{
  "d_model": 256,
  "n_experts": 16,
  "experts_per_token": 2,
  "d_expert": 112,
  "normalize_top_k": true,
  "balance_bias": false,
  "lr_router": 0.000195,
  "vocab_size": 8233,
  "norm": "rmsnorm",
  "norm_eps": 1e-06,
  "optimizer": "muon_variant",
  "beta1": 0.95,
  "steps": 8829
}
Below are experts of layer 5 (counted from 0) of a mixture-of-experts language model. Rows are named gate (a neuron's input weights, with its number), up (a neuron's input weights, with its number) and show model dimensions 0-255. Each number is 128 + 32 x the weight over its row's rms, rounded and kept within 0 to 255. Numbers have three digits each.
Before each expert's rows: a language model's description of what the expert responds to. This comes from a sample of Wikipedia text that the model never trained on.

# expert 12
It responds to: Final pieces and second words of proper names and nouns, such as States after United, York, London, Millenn-ium, percuss-ion, Ray-mond.
gate0:172096108106101094128128085119104176097162194116157158213136112185065106127141124138126137117171100159133119125062166147141068177059159120126152133123106052103114132122122084094133146124162115113155153083119120084161195191109130134147095157167123158076140105137133182179093114147062095095100195091151164144151144084091131120104102174082153164162077160094172113173147130143116052146139137176120150115167167068139061172147127147133138104108100133093134149121057079135130148127142095181128117081128154133138095103162136135116156115123193162120102162085134168110127136145173108144083111083102124095150123148109158165138145141145149119147173099146096162110089122129163135132118133174172131187141148118160127111156120148144151135174025090072147143057118099150117180150146194
up0:184090116110055119055145109106146164087074126155128114175148167096108145132137100115152194119147084159116127144087131138125072182117129106162131102097123076099107137132095117125135119101151069126184186110114093107103152174114103091144107174139141178120135152102155145146083126131089109140147122157157169132202153119129127161137093131118181124164060134080166130099156108162103061119100111174090130068179133053110059135145138193167138115110125142115149168138123073113166135105119158123060073127126106136173143129119112157112121159105197157099138160046146158068118112143127073173113108089105111076159168192123119150125136178134120110158081154165085102130115132154183137123143107179140131177046115125133190104107112154116177125194120094082192116093119114146168129136116174

# expert 6
It responds to: Field-name words and pieces in infoboxes and section headings, such as Publication, language, Mayor, Date of, Total, album, player.
gate0:101193151098113147153163113156082105117196133074144116133145118099108100103181105129125131148099123193104111114099099192162122121174185153155124147191108132153120066122147132126189126146055117117122091127152148201124150139174120134138102084070126125211137162157108145061155146129184190070106151169110150114143158109177162116121135148054166107127168182172113067096121134107080141114120085120107138097109113132120091100129140138048071136127131149160140116089148118098103080113159129194125121149121168161165168080135179138095161144095129124076111136148074158119148094166128117118135116118160182072126082106198144123138126159109127184163164148132107153154199162086154131104119117186149119135066113154048161069134190129124113147101118136135158149101159124099122096079125144
up0:116131101098146110160131116045115195078122155149127166060143097143092076152152126071160094096179050123139150173129099091140167134071143161123117128088139142094133103152104132118130091120078111127138098119073120129117089129124102146149152171155096136115139137162152112083132187186140109074117175124145117078142099139133154121243074148174156126130120143122145113094147094151173130100090139122100152113149157125149107117160175123190194166150188139084183096171113083107078140145104153132077157112123164161142128111130102194190117102152153143089082175116187096134107184122100128124084138119147124153146123151137140138142173170136102128129166183104095163216131107136114120092141142077096130178114113143137154123199132150097163129084164135094073123142143146214102097158056120

# expert 10
It responds to: Modals, adverbs, particles and participles inside verb phrases, such as may well, sentenced to, not, up, used, made, been.
gate0:114142115128107128053194125088076087156176151129143102142091113122137131102133086172086080105089105134119125130109118109148087117204132147132179148158132126082182128139141073068062130173132089108127211186089102124155178131109095185143186139149090088125183203206119115078149075166117115111134145122140111113156133092107110162144107140104130144108143116141163145145072176133073122139085102091141098164110040126153166150117177129125122164151099157161102110190132115183110115130131099127120146159102094148158098121120126174136169080179187130116086098080114123114099114129084115166170104159126158185131167092129170155143138065174123100179183158122152092091065128100092091117164085135199188148109123126129187128176107094133145112159094089107141149117131097133131147127103136
up0:123104121105168140181118123129113127147122096089170134091144081111150088127103136138163134143136143083132130135128125178130080125156125148106100093142151134116087181154160078133131041148079165165082098129108162116133095138107124105113084142140164118053144144061078089132115170094156178117188093155180152106135144194158091172078119148176109109132115145136146124060122152154101010068085117113166102169092120154111134135137142091138075158102116140074115102109106119170185097140144095124105133188079128151118154135137155119164105126097128144127146084088126112080200100066189181013121182128136126073122130150166071161136145148086100134144140161140118181200163166125132142109145081158098101107130139066158155132130152144107188109122157115115104148137118188126122134121092154

# expert 13
It responds to: Single digits and the pipes between them in sports tables and census percentages, such as 8.3%, 48 | 35, 3–0.
gate0:103105192108105128174116096144107110181197191134165102113145183144193113117134144099125102121163101194132160101178099089168117077117134130080130152127090082116168083156183116134136084214101119115108114136107144148086136187125097155137163119119132135133121090139166098082107118153131050087112150206112119120113103105104171167089035085117097034112136134145101142084136124102174093145143186118140068130149119152167100140146119180115175117165084134154154118152101081112133153139133101112138103131121152095160121137157134138181137123160181201182075127140148121205173076162133142106120125138113151118102089138075169141118106186174184157092161143163113111164121204099124139132151101066120134089189137147114101145101130142162124137103183125124114098115116090076142129106127162
up0:114124094147104119174111137123163140123159174078090163169154100138096106136104121101100120164126108194137126182122100149118109176140105168111166151118125105105131059152126089086095160104102127125151143142116091132143144150138138137110145156200099100099138129096095210141086128172107103160148089107102179056111047071164092137172114122217113161153093089150132186148119139189150113157090113169131154117217128121130140156087157120112110117129138134151192172080116214143156124106103190113118086099137136077127079111138148127121137158104120178162059108147121112099048134124116123120139102068079130155083170141092166148162149073120157144151112106149153086143131070145148180103123100154144076116172115093129062057094126145118168141069113160145143122136113140148146068184162158

# expert 8
It responds to: Determiners and possessives starting noun phrases (the, a, his, their, several), paragraph breaks, heading markers, and word-final pieces like -ate, -ly.
gate0:136137132058117113068124145112150096086057137039094078071156119142148157104128142136148115106064099124130132066110118145160093184191053156173111164068116125179120148115104176116158115087120113117104096117087136146071073172134153165102139059097110163133084084109110125109157065153163137132112161090122165137168089165101131038120092096082091142145070093090129116187126171170134106137071169153134135143091073114139141106144142117097125130174201151128144125157117099147171187123163134169096143190127143159124162082069142132141103122094170100124141113148152148179140053093125075145164149125145083115150114181132143130157162134154086187134114146148104093085135147103066132115097122093091151155111115083114161134100128147106106129162164124155145128160075129127106123087173138
up0:073148095165137137137143110137105115131199063186121108157125163116070106167174119157119060089185092074139174210126198151167112082094107082101138135117154153135112048140100133117088173061128126123153139172109098096163138109075096078136172140122121114178152177127161096125163124112124160175156137150073087171114092078143083161163196127150126134101183113107184131101125110141136135107101128128142187127132101120165082155146126129147164156105130091090074110079170132128096109122109139100123116099116148112085110109162081139083138144118092105112120101097111120095088156085172134157132145109129121139107108064102126136138079117113169092127097087155090152151149106137148123063145124150182161042079136104231147165160111096141209126100122107116185100108116141128144135169140099

# expert 0
It responds to: Sentence-ending periods, line breaks, table pipes and colons in lists, tables and citations, plus is/was after a biography's birth parenthesis.
gate0:145079107149072116104111091114137156119160165070085133071116142170120103100162150156132107129133100097114170142109152134145125137206135121113073076109099093182138054119133131137146106110118100121210126077082190135140124163127131191134152157083129123125159156102152097106069129114066170204108060102143154108167131169146134191130080202165090131147121142112104168078079092113099166123134123139146061083129166106150150163099122127125068119164061136175080131154118066122136144102124124153110103073143067172063124174144151129113087106116138127142102170155092087148108133148155133148105117136112118149118126098107166109145117158150161196140131161132112124163136129199155145146146029064141155092148152118091139156180089137086154153157129135077102124160123120147093127063181139
up0:124108127161103136095109170129098174185175127128121136151134166144112151125101159145117123098122147122082082142109065147161131149159113082204124162106131092165115129157118140177096137136075143106156131169097107115115105147131100166085177154121138083111109131127152068132125140166153062173133100193104151092141096148137134141091125079097118094131098076130087216084144109088086112072104146146171091147121105136137103131129157105122140109172198127105136127091121128119137092150137112117124103129107135069139134179138054152168138105131127107087088130128221136163111167117192128134113096147125148132174055143167141167090152118146144192127086177088072146179203103139107108124099057099232168145123167160170150090143160131068155125143145144148153078127135189153081086088082179

# expert 4
It responds to: Prepositions and motion or career verbs in biographical narrative after was/he, such as worked for, graduating from, moved, took, received.
gate0:102140150187101167098088124160144180137149083130140136099117113130169134142137108121163173138158083123125141084157114086128098154119121104101169127122125084185145122107065124124102159161133143112134150094143080111111145151159116127162088091098201113129092194112134143136139124149087164109084201085159103107095127145172146123194172127138107119126122191144079159136149181100132096150113132117170127189131075078100122095049113079101149143125102134133179105125111097153073180062110113103140123155157158124155179180163146067127114157056106137094132132109147154200151168151161185174174147097079109117099065132117130122196096131173103167172104166144110155060112112152116098062141104134132128172139146134091175100144076120188141076099173147045162173125118127141086161107145156
up0:155091109102163072140178151088090148125111150155126107207125118156168133102157110094110102154163149145152177090129117144120178148142134120142161103154104150121102077149151132134091053136138101097127086154098120122127119122130101122090097100117100139119109084157167103058111195080152108196154071147111130134174122082084171079076046116121157130128132123122151104080155121161200143180132075136129122072156171136121139126159130133121137102113139203152153099114091098093096119178113108150150117106120151163139107103145152117125129106130134178145163123135102056040170073092141114095115095140133170125117066123155113098061145193139113143128069117143098141135151133119187124149172106118142113107153115139162180087148192146055127094144046117223187085171180112129117105144161112

# expert 9
It responds to: Commas, closing parentheses and and after a noun phrase ends, plus pronouns he, it, who, and plural noun endings like -ons.
gate0:116110072133134104116065119163129059144111144132130152170148079154170112141176102156125097140083169161124091098098149145097149087167104162165069051128147121093149165133140160178086139172135114096165135071082070124197171089137157110097184161138113122091116116093118135142110118120116076145084126168147167112084107102124134139115169153082123118157128110060072111082091128145119123167166073135146140086193127112031145162165095073145181110181134179126158093155115132149115185081167156158145149121189162186134125192111100125159119102129127171114116111136081142148058142140133071093111128169056082166156108103139127141119112120124097129124141113083132163171141172180193139122109114157111139100163121157141135132105118120120170135047112117173131088111059106112114151156145168
up0:148129157142089127094138077091144132138085147143148094127086163132080119144167140155145134128124087087118183173121175159141142173112119095075142117184130108154147096113136110104149154116090184142081054158140118172058063190134109152134127019126119184125132102084165105122149097111114127121125119108126179137163119145129125100113123090139101104093140146213143214195151116111134145117091164135185156166078109169160086101139211134118076135119102059205055131132127111096097086093138124132159190164091129102099134099142096112076148109118122122120186119165110136130171098094090160131137098125182151064155166164121144175134145118140147123129142132142093076065134131080110149172097160076185151103141143131161071148117118131134160132140119179121085129140208135154138126148106131